Weights of a small mixture-of-experts language model, trained from scratch on English Wikipedia: width 192.
Below are experts of layer 6 (counted from 0) of a mixture-of-experts language model. Rows are named router (the router's row for the expert), gate (a neuron's input weights, with its number), up (a neuron's input weights, with its number) and show model dimensions 0-191. Each number is 200 + 30 x the weight over its row's rms, rounded and kept within 0 to 999.
Before each expert's rows: "gets" lists some tokens that make up at least twice as much of what it gets as of all text; "mostly gets" lists some tokens that are sent to it at least half of the time. This comes from a sample of Wikipedia text that the model never trained on. Tokens count by the router's weight.

# expert 174
gets: ")", "\"", ")\n", "),", ",", " |\n"
mostly gets: ")", "\"", ".)", ")\"", "\")", "%)"
router,171,181,183,206,204,237,212,177,245,198,240,242,154,223,188,170,205,220,200,249,166,228,177,210,188,199,214,242,185,240,233,200,171,135,222,232,174,195,187,163,215,205,167,218,215,148,238,200,151,144,215,181,203,181,217,192,167,174,202,217,221,204,223,194,227,165,264,194,246,156,218,172,216,205,201,210,217,201,144,232,214,191,145,214,155,199,261,186,244,236,198,217,207,185,264,230,171,239,168,180,211,212,190,195,193,179,203,110,185,182,229,210,258,159,190,117,201,222,163,228,180,186,208,180,212,186,231,140,188,206,176,156,226,290,200,184,205,203,242,236,162,204,215,225,149,186,230,213,226,271,223,199,220,157,204,165,219,181,206,211,210,188,223,181,241,191,187,229,212,246,220,187,226,174,197,201,197,123,161,162,191,208,260,195,189,225,191,175,205,240,191,217
gate0,207,187,192,202,174,228,178,162,196,240,215,214,180,275,210,139,199,224,183,232,208,164,224,183,197,229,165,240,181,202,239,162,216,176,208,209,160,176,162,167,163,230,144,231,202,245,229,236,183,196,185,210,225,207,224,181,181,221,194,225,151,177,233,234,184,170,241,225,211,196,236,144,196,201,231,198,236,226,180,219,181,212,194,173,160,256,214,226,166,195,158,166,202,176,206,212,179,195,245,160,184,211,228,181,266,206,157,179,163,233,230,242,244,179,206,183,197,188,156,271,278,208,179,216,223,242,211,191,188,191,195,151,226,232,215,231,185,229,209,205,213,196,136,189,187,238,175,170,213,134,182,191,164,179,178,196,224,197,219,239,241,205,238,197,169,211,155,203,201,256,202,201,181,184,206,119,218,220,200,162,232,156,227,193,119,216,266,212,172,177,211,241
up0,199,207,233,196,260,174,167,223,189,213,213,216,225,170,193,261,190,162,182,185,193,240,209,212,197,222,234,224,205,200,194,241,202,207,172,188,231,179,264,207,227,195,226,156,218,168,171,177,211,213,209,242,201,153,232,237,226,229,192,201,215,207,199,182,220,247,177,190,193,243,177,237,196,159,177,155,201,183,229,197,155,157,210,232,194,173,190,190,134,154,218,214,179,194,223,217,190,200,181,198,226,199,229,220,222,245,210,260,234,152,178,168,166,187,183,204,222,199,226,149,156,171,187,169,208,149,182,191,135,112,186,192,165,146,220,130,200,163,184,208,164,195,230,227,192,154,197,174,231,210,184,247,218,246,224,186,189,158,221,166,154,234,156,211,192,227,209,209,197,159,157,185,228,221,191,243,195,217,254,245,140,203,164,240,282,177,178,210,233,250,194,154

# expert 67
gets: ")", "\"", ",", "\",", "%", " |\n"
mostly gets: "\"", "\",", ")\"", "\")", "”", ",\""
router,165,241,209,198,214,217,205,197,246,196,214,225,186,215,188,183,210,219,185,216,209,179,185,202,153,273,188,264,227,268,195,199,138,158,214,186,211,198,187,149,218,219,161,229,192,145,190,202,194,236,256,168,216,200,217,184,213,173,196,214,204,176,196,156,166,203,228,201,237,163,187,166,176,206,216,185,205,202,178,231,164,244,129,188,169,170,250,176,245,220,202,233,216,167,264,224,157,194,140,162,164,241,208,185,203,194,194,114,198,218,193,205,243,171,196,167,218,205,183,156,193,195,198,181,187,240,219,169,183,225,172,208,157,241,197,235,182,175,276,236,181,213,222,247,142,219,219,209,206,213,202,211,232,191,265,175,180,191,218,176,194,226,203,154,221,182,241,217,165,215,215,174,252,190,235,219,150,168,160,222,190,187,260,154,230,203,190,172,185,265,250,215
gate0,164,179,217,203,228,254,198,173,205,202,173,239,183,182,200,229,187,168,109,170,192,208,202,178,178,229,216,145,234,208,127,191,161,219,249,178,201,203,223,180,173,238,180,173,205,236,221,221,175,147,234,215,247,220,197,179,185,212,204,134,251,255,192,196,185,235,157,244,234,217,219,191,191,211,176,165,183,195,159,199,222,222,180,180,218,214,185,145,206,162,235,194,174,161,206,202,199,237,195,211,184,207,146,175,231,227,202,227,158,217,208,173,174,149,193,190,176,215,182,131,231,209,163,234,155,222,146,180,201,169,244,228,223,243,212,211,168,190,206,226,163,175,186,218,219,171,212,224,265,240,244,183,216,166,157,161,171,187,207,128,214,185,209,152,160,185,200,216,163,215,203,129,281,173,229,187,182,195,158,218,203,220,242,213,175,190,187,205,226,227,182,223
up0,245,169,195,225,195,184,212,211,149,192,201,158,182,213,198,199,226,190,256,203,205,203,221,207,264,167,213,201,174,151,244,218,187,181,220,210,247,238,228,194,235,175,273,211,181,216,169,157,208,243,200,209,142,178,182,191,135,238,207,214,181,155,180,283,200,206,193,197,156,223,201,184,220,216,189,220,215,200,168,126,207,157,211,214,176,199,188,261,175,226,166,179,255,247,224,212,215,183,259,195,228,207,198,258,213,197,140,155,184,186,176,211,162,250,178,203,247,252,216,205,160,176,210,187,195,177,178,234,215,207,185,203,231,227,231,197,245,226,179,186,204,234,175,213,180,165,165,229,187,166,179,193,195,196,170,186,246,233,191,236,223,154,175,228,251,244,186,195,257,177,258,251,153,257,193,186,241,237,186,214,199,215,175,230,198,210,244,178,175,158,229,216

# expert 49
gets: "ar", "a", "u", "as", "o", "i"
mostly gets: "ñ", "ca", "av", " Sa", "ra", "zon"
router,222,186,216,207,197,202,227,190,174,249,249,202,185,227,160,179,130,211,181,217,225,192,238,166,200,188,220,249,221,233,196,186,221,170,246,210,173,229,246,203,161,232,171,204,200,152,198,183,130,170,199,160,222,194,218,158,189,165,229,215,207,187,215,209,171,184,199,201,180,132,186,197,197,242,228,231,209,185,226,213,148,202,171,263,126,161,195,219,196,241,144,194,217,151,239,204,137,187,185,175,208,250,186,165,184,155,199,133,199,157,212,203,224,163,183,151,202,213,234,187,255,188,189,201,219,180,224,155,199,206,165,273,195,244,198,183,200,176,254,189,208,207,191,192,208,167,191,202,194,196,171,239,171,202,212,164,184,239,205,232,218,220,280,166,232,236,222,237,242,210,274,166,224,211,252,234,185,144,160,184,206,199,205,177,219,219,243,209,205,216,200,162
gate0,206,239,210,192,190,181,199,203,189,214,176,220,194,171,141,237,213,241,165,243,159,172,226,204,208,200,173,212,233,247,169,177,197,218,220,217,212,203,236,176,148,224,202,184,207,187,207,216,189,192,188,156,244,146,175,214,245,190,200,206,196,157,206,214,140,214,202,189,163,189,186,197,203,203,184,201,269,203,193,185,126,226,175,244,168,159,172,195,188,237,135,203,198,240,217,178,222,198,186,143,126,257,229,191,208,215,173,147,250,197,208,236,220,139,223,160,174,150,118,199,214,244,171,226,170,227,180,190,195,147,206,214,172,240,168,201,166,200,211,212,206,178,183,160,218,207,242,183,200,181,194,197,183,174,194,130,165,269,193,175,244,199,185,158,161,240,160,167,187,268,212,151,197,241,221,194,151,181,203,177,171,183,179,205,237,194,240,188,176,170,182,163
up0,235,189,210,212,190,207,278,223,238,166,155,248,183,241,149,191,207,216,236,172,229,207,135,243,149,183,202,210,228,187,194,237,170,215,190,174,228,233,223,191,177,156,208,171,177,192,134,201,249,231,159,215,208,196,195,281,242,208,194,193,236,176,189,204,214,201,144,203,195,233,209,186,129,210,224,169,211,159,150,162,179,215,225,184,205,231,196,217,192,190,253,229,156,226,181,204,153,211,209,201,202,219,180,194,161,176,226,246,242,218,181,210,223,235,204,193,220,201,199,170,130,157,208,240,214,227,217,171,224,213,252,161,203,186,222,168,214,183,189,250,261,203,191,233,194,189,184,216,193,183,291,167,227,202,183,199,160,139,205,163,236,159,213,170,218,183,197,209,186,165,183,223,222,180,201,202,163,211,213,170,160,165,235,168,163,230,142,174,183,187,227,252

# expert 7
gets: " in", " In", "In", " into", " during", " from"
mostly gets: " In", " in", "In", " during", " During", "During"
router,200,228,216,245,193,227,216,167,203,197,189,176,163,247,220,144,175,191,224,206,230,190,186,220,148,266,238,190,218,211,192,236,174,212,201,211,236,193,198,188,144,206,186,294,207,166,205,193,213,192,203,201,166,197,150,184,208,135,194,182,167,143,223,218,189,145,273,213,179,184,209,182,246,186,228,179,218,201,196,208,159,227,175,212,187,218,204,171,216,185,263,240,177,153,281,233,188,186,167,198,212,228,230,217,223,171,204,141,250,243,240,186,199,216,198,206,172,192,179,162,207,146,201,197,224,190,211,134,184,171,220,253,199,229,178,179,214,220,254,220,204,203,199,242,183,158,172,199,207,196,202,219,215,185,189,160,203,257,220,196,206,261,236,150,246,191,246,226,204,194,197,187,213,213,192,225,260,198,166,231,243,212,252,140,208,193,203,147,161,248,220,223
gate0,187,183,198,230,224,223,196,187,234,201,160,200,197,197,211,149,177,231,173,188,178,256,192,247,180,178,179,262,209,171,196,195,190,224,183,209,227,154,207,181,235,217,174,168,192,128,247,164,153,207,180,209,205,194,208,198,256,145,252,198,198,170,207,148,189,198,252,220,200,224,180,212,259,190,213,216,177,212,205,211,158,201,210,193,196,250,187,205,201,235,227,157,227,202,225,160,187,171,173,177,196,235,191,165,262,186,143,180,218,169,234,157,246,221,250,255,226,261,198,177,187,158,205,218,217,202,198,214,259,179,185,181,183,199,196,239,187,238,217,184,188,237,164,233,162,195,267,147,212,159,215,250,189,166,227,167,152,196,187,171,198,236,187,212,187,208,152,236,222,177,120,176,236,198,200,196,160,134,221,211,242,232,226,203,178,228,264,177,186,168,215,164
up0,236,199,224,182,183,180,163,206,142,214,265,210,160,168,184,219,152,192,228,231,182,140,200,184,165,181,153,132,182,190,178,203,154,171,163,177,147,230,162,210,183,198,222,200,218,223,232,189,241,189,211,185,181,227,172,206,170,233,203,219,154,241,191,219,198,196,214,229,228,162,231,181,187,197,208,270,202,173,232,187,267,234,175,240,160,190,185,183,198,188,265,216,192,205,171,230,254,216,236,164,167,185,127,182,191,207,227,207,196,210,190,244,142,146,187,196,155,172,215,200,179,223,185,198,182,175,157,184,179,202,252,197,154,188,154,120,230,167,199,188,222,170,212,159,188,226,160,257,192,214,196,196,162,223,177,194,209,194,207,183,214,165,161,214,244,157,213,188,220,153,275,151,212,186,187,201,201,213,198,198,161,168,164,170,181,152,205,170,206,220,183,150

# expert 223
gets: " the", " The", "The", " won", " his", " a"
mostly gets: " won", " Men's", " men's", " competed", " winning", " qualifying"
router,183,186,231,221,209,225,215,197,190,251,214,216,221,171,215,197,156,166,176,193,174,170,207,142,202,195,237,159,194,224,196,183,186,145,194,175,230,179,198,150,147,216,208,223,228,141,215,201,143,238,204,218,219,158,217,250,188,169,167,222,167,196,224,185,155,189,269,227,195,170,209,189,148,248,189,184,243,181,198,193,152,255,147,217,159,192,229,205,230,224,220,175,187,195,262,215,175,210,179,166,235,224,216,210,190,177,127,177,127,203,212,213,239,180,249,213,212,212,196,217,172,161,235,195,181,184,170,183,176,156,171,203,191,250,181,230,219,204,246,220,220,189,202,223,187,166,218,195,222,243,207,176,202,148,269,134,207,214,234,177,236,202,196,193,218,207,241,215,231,193,218,158,232,197,195,229,260,165,186,163,139,210,245,149,216,207,153,190,178,237,253,219
gate1,210,149,248,166,184,172,253,263,244,204,203,195,211,158,154,256,137,168,177,194,195,166,180,246,146,173,207,197,206,199,213,160,226,110,144,207,208,151,233,171,229,125,199,240,236,212,161,173,146,182,238,179,173,208,229,208,160,196,154,202,251,209,205,186,200,174,214,189,193,215,211,208,175,246,177,203,226,228,150,218,220,237,230,195,174,177,218,211,217,199,190,216,191,182,233,181,172,253,172,183,216,224,225,195,144,131,218,168,163,168,228,171,193,258,209,231,130,165,220,214,188,155,246,174,203,220,246,179,200,177,198,149,210,245,180,192,209,217,222,249,187,221,182,176,179,187,208,165,188,157,195,228,210,224,236,234,204,222,203,190,220,208,252,185,229,195,214,195,178,204,132,193,226,162,199,228,224,171,225,207,183,205,179,217,174,177,223,195,178,175,232,228
up1,265,244,241,169,190,162,235,250,209,214,202,198,245,148,162,192,186,161,170,208,253,237,218,197,232,166,237,232,216,200,183,198,198,162,230,252,252,191,244,196,173,191,217,181,213,171,151,185,206,183,244,158,227,202,221,245,139,200,165,202,199,172,236,189,136,240,213,225,215,184,216,240,203,209,237,167,190,217,192,186,172,142,179,232,168,231,172,198,239,145,193,221,157,220,207,166,179,284,180,174,183,217,192,180,250,178,227,197,227,207,207,251,160,203,220,213,207,198,210,206,190,195,183,194,204,155,195,234,210,170,173,223,171,202,248,162,232,162,178,228,196,217,190,178,218,231,183,198,215,231,161,219,253,179,212,197,210,204,161,225,238,207,194,204,200,154,203,228,190,216,190,180,219,214,213,151,164,168,194,170,198,169,153,270,86,246,200,240,209,191,185,195

# expert 175
gets: " the", " The", "The", "the", "—the", "\"The"
mostly gets: " the", "The", " The", "the"
router,191,192,218,216,185,196,238,172,190,204,227,181,237,188,220,197,168,180,175,258,228,189,218,197,180,190,243,174,208,211,178,215,164,173,207,157,181,162,220,176,149,191,177,189,223,146,230,178,134,221,229,211,243,177,239,218,192,129,187,234,168,176,205,225,164,172,249,227,211,142,203,153,153,161,213,206,264,218,230,211,164,266,175,240,197,203,220,196,227,246,214,213,192,228,259,223,177,191,177,178,224,208,215,224,238,173,185,167,185,179,219,182,228,168,256,175,179,203,201,200,176,189,204,211,195,153,212,151,191,160,200,218,188,265,184,234,187,223,181,209,211,182,198,255,158,199,260,231,221,206,229,211,227,153,263,173,181,203,220,196,254,211,241,180,227,207,223,198,189,238,167,146,227,189,207,210,231,146,154,166,189,155,277,151,223,197,189,195,162,247,250,183
gate1,240,190,138,187,199,203,192,243,202,219,216,217,196,198,170,185,164,249,228,218,223,190,205,200,199,135,171,213,185,174,190,223,199,220,186,145,227,228,138,183,151,227,216,195,228,160,248,254,190,203,262,225,199,214,166,162,191,227,168,198,176,161,251,170,207,150,207,237,264,172,198,173,219,186,211,204,207,180,143,185,230,181,185,203,202,222,192,122,189,224,178,239,166,136,199,261,207,210,207,227,211,180,213,154,230,202,240,174,200,192,182,208,162,121,200,200,216,226,202,216,170,169,185,248,160,191,189,169,141,233,226,225,201,167,230,192,189,220,178,187,255,149,194,167,180,186,214,256,247,198,213,217,257,217,204,138,243,207,211,234,208,216,226,176,213,145,181,166,223,237,236,219,231,181,170,178,210,213,184,186,142,194,233,152,206,190,188,235,220,174,245,177
up1,222,206,163,213,142,218,152,222,185,201,177,193,181,162,185,203,205,214,164,243,247,152,169,195,215,247,173,183,209,175,223,193,170,238,191,196,197,183,239,222,203,167,198,275,219,191,209,204,261,154,191,183,168,138,178,210,128,166,182,216,194,207,225,196,198,217,237,164,236,181,155,213,196,138,189,205,227,193,131,212,186,169,195,217,168,99,171,199,265,178,236,190,182,235,217,168,218,244,249,194,182,250,243,162,244,187,168,202,221,170,215,209,224,173,220,182,225,221,149,229,197,244,133,197,224,180,151,175,155,230,229,211,218,212,181,180,224,152,208,189,191,201,228,247,164,187,209,179,198,234,196,257,230,201,206,203,191,212,205,230,198,236,193,227,230,222,197,193,219,219,232,132,226,204,193,150,242,240,201,218,177,160,181,204,177,194,241,167,187,176,174,229

# expert 246
gets: ",", " in", " the", "\n", " of", ":"
mostly gets: "°E", "″W", "°W", " municipality", " Province", " Oblast"
router,193,206,206,196,157,201,181,142,210,220,152,163,219,260,219,187,174,203,218,240,243,218,242,164,197,199,173,227,208,183,196,198,185,198,179,183,169,155,245,199,179,169,207,228,234,208,193,188,136,164,206,157,201,160,212,235,189,207,216,206,218,176,216,205,213,172,257,177,156,173,240,128,208,168,196,223,254,174,187,198,208,200,142,175,123,191,254,199,216,238,250,234,197,177,212,221,165,168,197,159,196,194,213,202,244,225,203,142,242,154,231,202,210,205,247,201,220,186,170,183,206,155,171,203,191,154,247,150,206,234,191,231,172,263,143,232,211,214,263,187,213,223,214,244,167,188,201,198,238,232,244,194,217,206,181,198,218,214,199,160,225,203,198,151,301,178,191,217,203,193,208,200,273,222,207,245,170,196,192,209,214,177,252,171,201,180,210,223,164,222,188,240
gate0,211,204,200,184,180,154,167,170,173,203,156,224,239,179,195,222,194,195,211,236,217,211,253,199,175,119,206,180,161,167,184,198,204,198,221,192,186,184,222,205,199,178,168,220,198,190,260,216,183,187,227,224,210,178,237,193,219,243,147,213,191,210,215,218,126,196,135,191,196,177,187,111,184,221,196,190,188,215,203,152,187,163,210,200,180,251,212,210,217,173,226,203,228,153,190,245,242,244,189,219,221,214,226,172,198,228,202,135,187,190,198,241,181,243,232,159,218,225,159,155,244,240,238,188,198,188,219,216,185,265,157,204,197,235,144,210,156,221,183,208,191,247,208,218,169,211,179,270,228,270,245,176,211,214,179,230,225,179,245,229,224,188,200,229,170,208,184,195,206,216,116,179,214,210,198,270,238,258,227,215,237,191,175,186,199,256,246,163,199,222,180,201
up0,189,168,183,236,228,169,241,265,203,172,210,194,155,158,147,220,237,247,184,208,146,225,123,200,190,271,188,229,252,238,207,214,156,211,216,227,194,231,167,185,213,169,285,165,216,172,186,159,226,189,157,183,195,222,144,182,220,156,212,212,197,181,192,139,234,183,206,182,187,220,216,235,199,180,231,184,211,209,190,232,229,257,224,167,248,135,215,142,220,238,183,185,163,275,203,177,188,196,205,168,162,191,180,242,196,208,185,214,216,195,188,180,205,135,184,246,220,174,192,210,145,200,208,145,202,232,166,212,185,156,218,212,211,162,230,207,206,220,187,200,179,215,204,190,159,185,207,133,191,152,192,207,148,174,259,179,198,250,137,208,224,177,199,202,223,223,235,186,212,190,226,222,155,186,191,179,192,205,181,204,170,198,178,192,232,150,186,224,224,218,192,196

# expert 32
gets: " of", " in", " at", ",", " on", " ("
mostly gets: " near", " along", " situated", " located", " lies", " nearby"
router,163,245,221,186,162,181,186,160,216,238,208,200,186,250,216,174,148,228,258,243,248,210,238,192,190,227,189,191,251,192,208,211,151,177,181,142,177,192,206,169,165,178,184,222,232,185,193,197,135,198,229,149,212,186,199,217,167,195,169,206,218,168,246,217,167,163,255,177,167,141,223,151,220,145,187,213,227,214,177,206,184,228,145,203,145,196,234,193,212,224,248,232,194,142,199,197,170,155,167,165,190,197,207,167,190,226,197,172,221,175,234,197,216,204,252,195,236,235,220,214,197,185,151,205,200,164,236,206,227,196,198,255,186,218,132,204,169,233,253,222,193,215,231,260,209,223,222,211,208,253,242,215,242,203,195,215,201,181,256,179,206,264,177,151,260,161,223,195,184,202,181,199,246,228,181,198,211,202,171,161,220,147,223,172,197,206,186,223,171,252,199,237
gate0,200,167,190,191,132,208,186,113,173,206,171,250,228,184,211,183,208,169,202,233,193,185,167,248,198,171,232,168,210,267,196,234,168,179,216,212,196,228,214,190,203,195,220,181,242,196,260,156,139,188,186,231,186,172,223,190,154,215,232,174,159,214,261,255,135,182,156,221,203,169,211,215,184,191,209,152,157,208,217,155,194,223,187,215,142,244,230,198,236,169,211,176,189,164,158,176,139,154,241,142,177,193,185,147,219,240,256,225,197,241,205,194,243,228,212,179,187,186,236,202,225,201,212,273,175,209,217,222,256,192,202,263,179,182,191,179,226,196,233,194,199,169,184,240,148,181,184,191,212,208,148,192,199,224,198,188,214,185,240,206,229,253,194,179,245,169,221,248,194,198,226,193,186,245,172,185,195,178,172,171,167,188,177,173,206,169,223,214,159,200,236,195
up0,209,228,138,203,206,257,204,185,211,176,205,195,247,195,206,213,205,258,177,171,195,200,170,184,213,176,217,184,246,216,210,256,152,191,165,222,172,158,186,205,258,206,180,217,218,240,219,182,227,178,160,205,175,197,206,207,173,210,201,106,171,213,199,192,182,185,169,194,204,191,195,229,266,207,198,229,163,228,235,219,229,200,215,244,144,216,160,189,193,173,186,214,225,83,217,169,187,179,182,234,215,207,195,166,183,185,193,174,213,207,238,243,194,234,180,184,182,244,235,199,197,251,232,221,106,182,224,170,223,246,202,224,152,224,185,236,193,206,264,184,139,213,213,157,177,218,162,167,221,174,156,244,172,220,221,193,220,180,173,185,208,184,212,224,182,196,188,215,189,209,239,243,98,228,185,158,225,217,210,200,146,183,221,213,233,193,216,183,188,188,221,214

# expert 21
gets: " ", " +", "–", " −", " —", " –"
mostly gets: "°N", " +", " −", " ±", " GD", "}{"
router,161,242,206,216,174,190,193,167,234,228,257,206,213,224,157,187,180,203,179,211,217,199,184,206,170,243,195,219,243,195,220,215,157,150,224,200,202,189,196,194,139,183,217,247,239,153,193,197,125,217,212,174,227,208,231,212,153,168,185,191,186,151,204,188,177,146,212,163,212,169,230,190,208,201,234,216,239,208,137,206,149,237,127,228,161,228,246,187,227,242,231,199,193,188,288,216,165,181,177,132,157,235,227,178,190,171,179,144,212,209,197,210,176,198,205,204,207,192,187,221,187,149,173,166,254,162,188,165,196,221,180,189,205,205,209,215,185,177,215,189,149,194,253,213,150,179,177,164,239,252,198,201,251,178,191,186,201,256,254,190,215,235,196,198,231,185,230,227,170,202,244,179,236,172,207,261,205,180,145,175,169,186,255,203,201,234,179,202,196,256,221,186
gate1,171,237,179,199,177,216,198,213,161,228,172,189,218,272,205,154,182,220,199,217,222,168,256,231,240,211,185,234,216,154,185,184,213,174,222,188,203,182,173,245,210,209,238,202,174,146,216,224,233,216,185,208,196,175,192,207,206,228,214,178,197,217,189,210,213,200,254,212,198,193,211,184,98,248,212,201,197,141,228,164,200,196,144,166,171,214,210,189,185,213,199,278,234,209,207,230,231,183,207,168,175,202,236,199,272,183,173,169,171,168,220,261,202,126,173,206,206,236,215,201,234,194,183,183,207,223,243,201,205,120,165,241,214,213,189,175,160,189,187,216,233,159,185,213,164,217,187,160,186,222,224,155,163,177,188,133,208,197,194,208,143,239,223,162,236,228,163,215,203,173,209,186,172,183,254,243,157,122,211,160,189,206,208,142,199,165,191,182,234,244,183,216
up1,202,190,184,155,162,186,187,230,207,183,186,169,194,178,262,204,169,167,207,201,180,188,175,174,217,178,185,211,155,173,156,221,193,231,173,208,190,160,182,182,188,188,192,231,191,177,248,156,275,156,268,172,246,188,177,169,192,149,204,185,145,168,207,128,191,259,186,202,234,246,183,184,215,173,183,243,230,232,232,182,219,195,207,231,222,201,215,179,189,284,181,183,183,169,202,183,183,234,178,279,186,244,188,237,185,187,203,179,182,189,193,191,181,186,203,174,185,186,186,198,164,289,242,194,155,208,207,250,198,226,230,201,187,192,248,228,207,218,234,217,174,251,216,200,181,211,217,191,227,226,169,230,208,190,285,224,204,196,175,215,185,179,207,255,206,188,232,183,217,159,186,236,181,201,241,218,193,260,221,252,209,181,224,170,230,188,125,199,134,166,221,186

# expert 4
gets: " |", ",", " October", " March", " September", " May"
mostly gets: " October", " September", " November", " July", " June", " April"
router,150,172,203,227,206,184,192,186,249,211,212,187,193,237,172,159,171,170,213,207,225,222,181,190,163,235,186,246,204,210,236,200,197,199,262,204,199,215,181,157,205,178,177,234,200,186,219,228,166,210,217,192,233,172,224,222,165,156,208,194,166,194,200,227,161,153,222,161,202,177,213,170,177,182,188,213,226,183,155,177,191,241,158,222,140,245,261,143,202,185,220,207,212,147,260,190,209,212,145,138,227,263,209,197,227,167,195,117,216,215,218,194,229,197,244,141,254,190,195,177,203,188,200,180,217,193,214,169,177,208,174,222,212,237,178,226,126,175,256,204,191,212,234,284,177,199,213,201,241,232,207,191,222,211,182,191,156,226,251,167,216,240,203,219,250,212,229,192,212,186,213,203,227,219,235,245,250,181,164,158,171,220,262,162,221,234,198,150,181,243,211,207
gate0,162,190,175,226,235,172,216,173,211,256,208,158,206,166,188,179,196,173,234,211,264,222,171,178,206,204,185,207,205,211,202,210,224,229,232,211,247,207,200,187,239,232,231,280,201,223,204,181,205,205,198,185,201,217,232,214,246,233,215,189,176,201,220,224,148,190,191,201,212,209,230,213,204,200,200,174,210,211,223,208,202,199,214,224,152,214,196,153,240,195,200,194,186,169,218,209,174,264,182,129,170,280,170,200,201,144,189,136,215,279,192,214,280,144,221,167,223,194,210,162,243,173,233,180,164,225,248,179,126,198,182,221,197,210,159,229,168,198,230,252,213,254,223,240,206,178,206,192,269,198,258,194,172,260,132,175,161,213,206,178,210,182,229,212,233,216,266,212,198,197,176,180,230,243,191,193,242,211,173,154,196,204,187,226,219,214,158,168,197,196,214,198
up0,166,173,189,192,200,150,239,180,199,257,205,155,195,193,171,195,177,193,225,197,257,231,164,201,188,231,193,184,224,224,233,149,240,248,145,205,227,230,216,169,220,229,269,225,171,240,203,231,197,218,204,298,205,208,235,179,215,212,193,206,203,219,188,218,143,146,165,206,218,255,237,231,189,211,201,208,191,194,180,150,179,180,221,196,205,233,212,181,232,166,184,178,202,179,184,215,209,213,175,209,213,214,177,184,216,190,167,188,184,207,193,170,238,198,238,188,239,184,258,158,257,229,231,205,223,211,182,246,169,194,175,251,180,209,179,212,157,155,221,236,172,223,156,230,162,238,231,253,239,227,215,223,158,222,151,188,160,203,228,192,181,230,191,255,262,187,223,120,156,172,188,260,203,223,194,156,227,220,246,136,189,170,182,206,215,168,195,187,187,232,184,205

# expert 60
gets: ".\n\n", "\n", "==\n", ".\n", "\n\n", " |\n\n"
mostly gets: ".\n\n", "==\n\n", " ==\n\n", "==\n", "\".\n\n", ".\n"
router,203,206,207,204,218,209,245,155,225,206,230,160,273,188,210,157,174,186,232,254,217,202,196,165,190,250,203,211,186,212,182,251,170,212,239,175,194,199,199,146,172,204,196,224,199,153,220,174,163,213,212,188,233,155,236,204,213,133,168,199,191,153,198,201,206,166,226,182,162,175,179,106,174,133,208,234,232,221,187,201,208,226,184,191,130,190,234,159,194,238,218,245,221,185,216,215,151,184,164,156,172,219,227,196,214,166,152,151,174,174,265,175,240,184,216,197,207,166,162,188,173,165,197,179,223,169,215,172,206,229,157,209,213,207,171,226,139,195,220,219,174,204,208,237,198,183,230,216,177,236,172,214,202,178,189,183,184,219,192,189,232,255,241,181,254,171,208,242,194,190,205,183,257,204,270,216,234,163,155,142,223,190,165,176,184,161,186,175,157,239,204,228
gate0,237,205,144,201,216,198,246,233,215,171,204,193,181,191,194,225,174,213,177,200,192,203,197,226,201,252,159,196,230,277,167,176,209,188,204,227,183,162,232,208,220,213,277,176,232,130,254,204,279,194,238,200,207,247,234,208,211,182,191,236,211,201,193,177,229,244,197,207,140,243,193,204,189,180,212,245,167,176,221,175,226,158,226,217,233,134,153,173,165,231,230,157,188,236,200,212,210,229,221,209,248,241,160,168,179,234,202,215,180,238,174,136,217,194,211,177,163,200,146,163,220,189,180,191,232,161,201,167,213,244,222,220,190,215,166,168,212,179,168,189,158,231,216,195,272,189,176,200,170,243,206,213,212,227,218,206,177,200,167,183,205,169,161,196,218,237,239,270,204,171,187,156,229,139,240,207,187,212,157,224,195,231,218,223,145,254,186,223,208,209,200,229
up0,174,217,228,210,200,245,167,176,191,238,230,194,229,233,211,202,238,155,232,206,187,235,213,136,234,189,225,202,196,128,245,209,181,205,194,204,168,240,164,227,168,170,167,188,146,234,165,193,150,250,158,206,208,130,194,157,194,222,169,178,232,147,175,245,200,205,232,210,236,177,231,185,192,179,193,169,199,219,183,234,184,194,187,228,174,235,224,225,213,207,155,187,238,144,170,191,212,198,178,225,194,162,224,210,226,155,185,196,173,168,201,231,202,215,210,241,254,195,241,243,206,227,179,178,198,246,181,187,226,180,162,153,188,207,238,233,183,234,227,235,227,170,179,212,132,236,187,203,215,139,252,217,218,210,129,194,221,179,191,187,183,229,256,168,179,164,149,164,233,216,229,211,152,208,128,212,162,219,222,186,230,140,208,173,216,170,197,179,156,215,223,180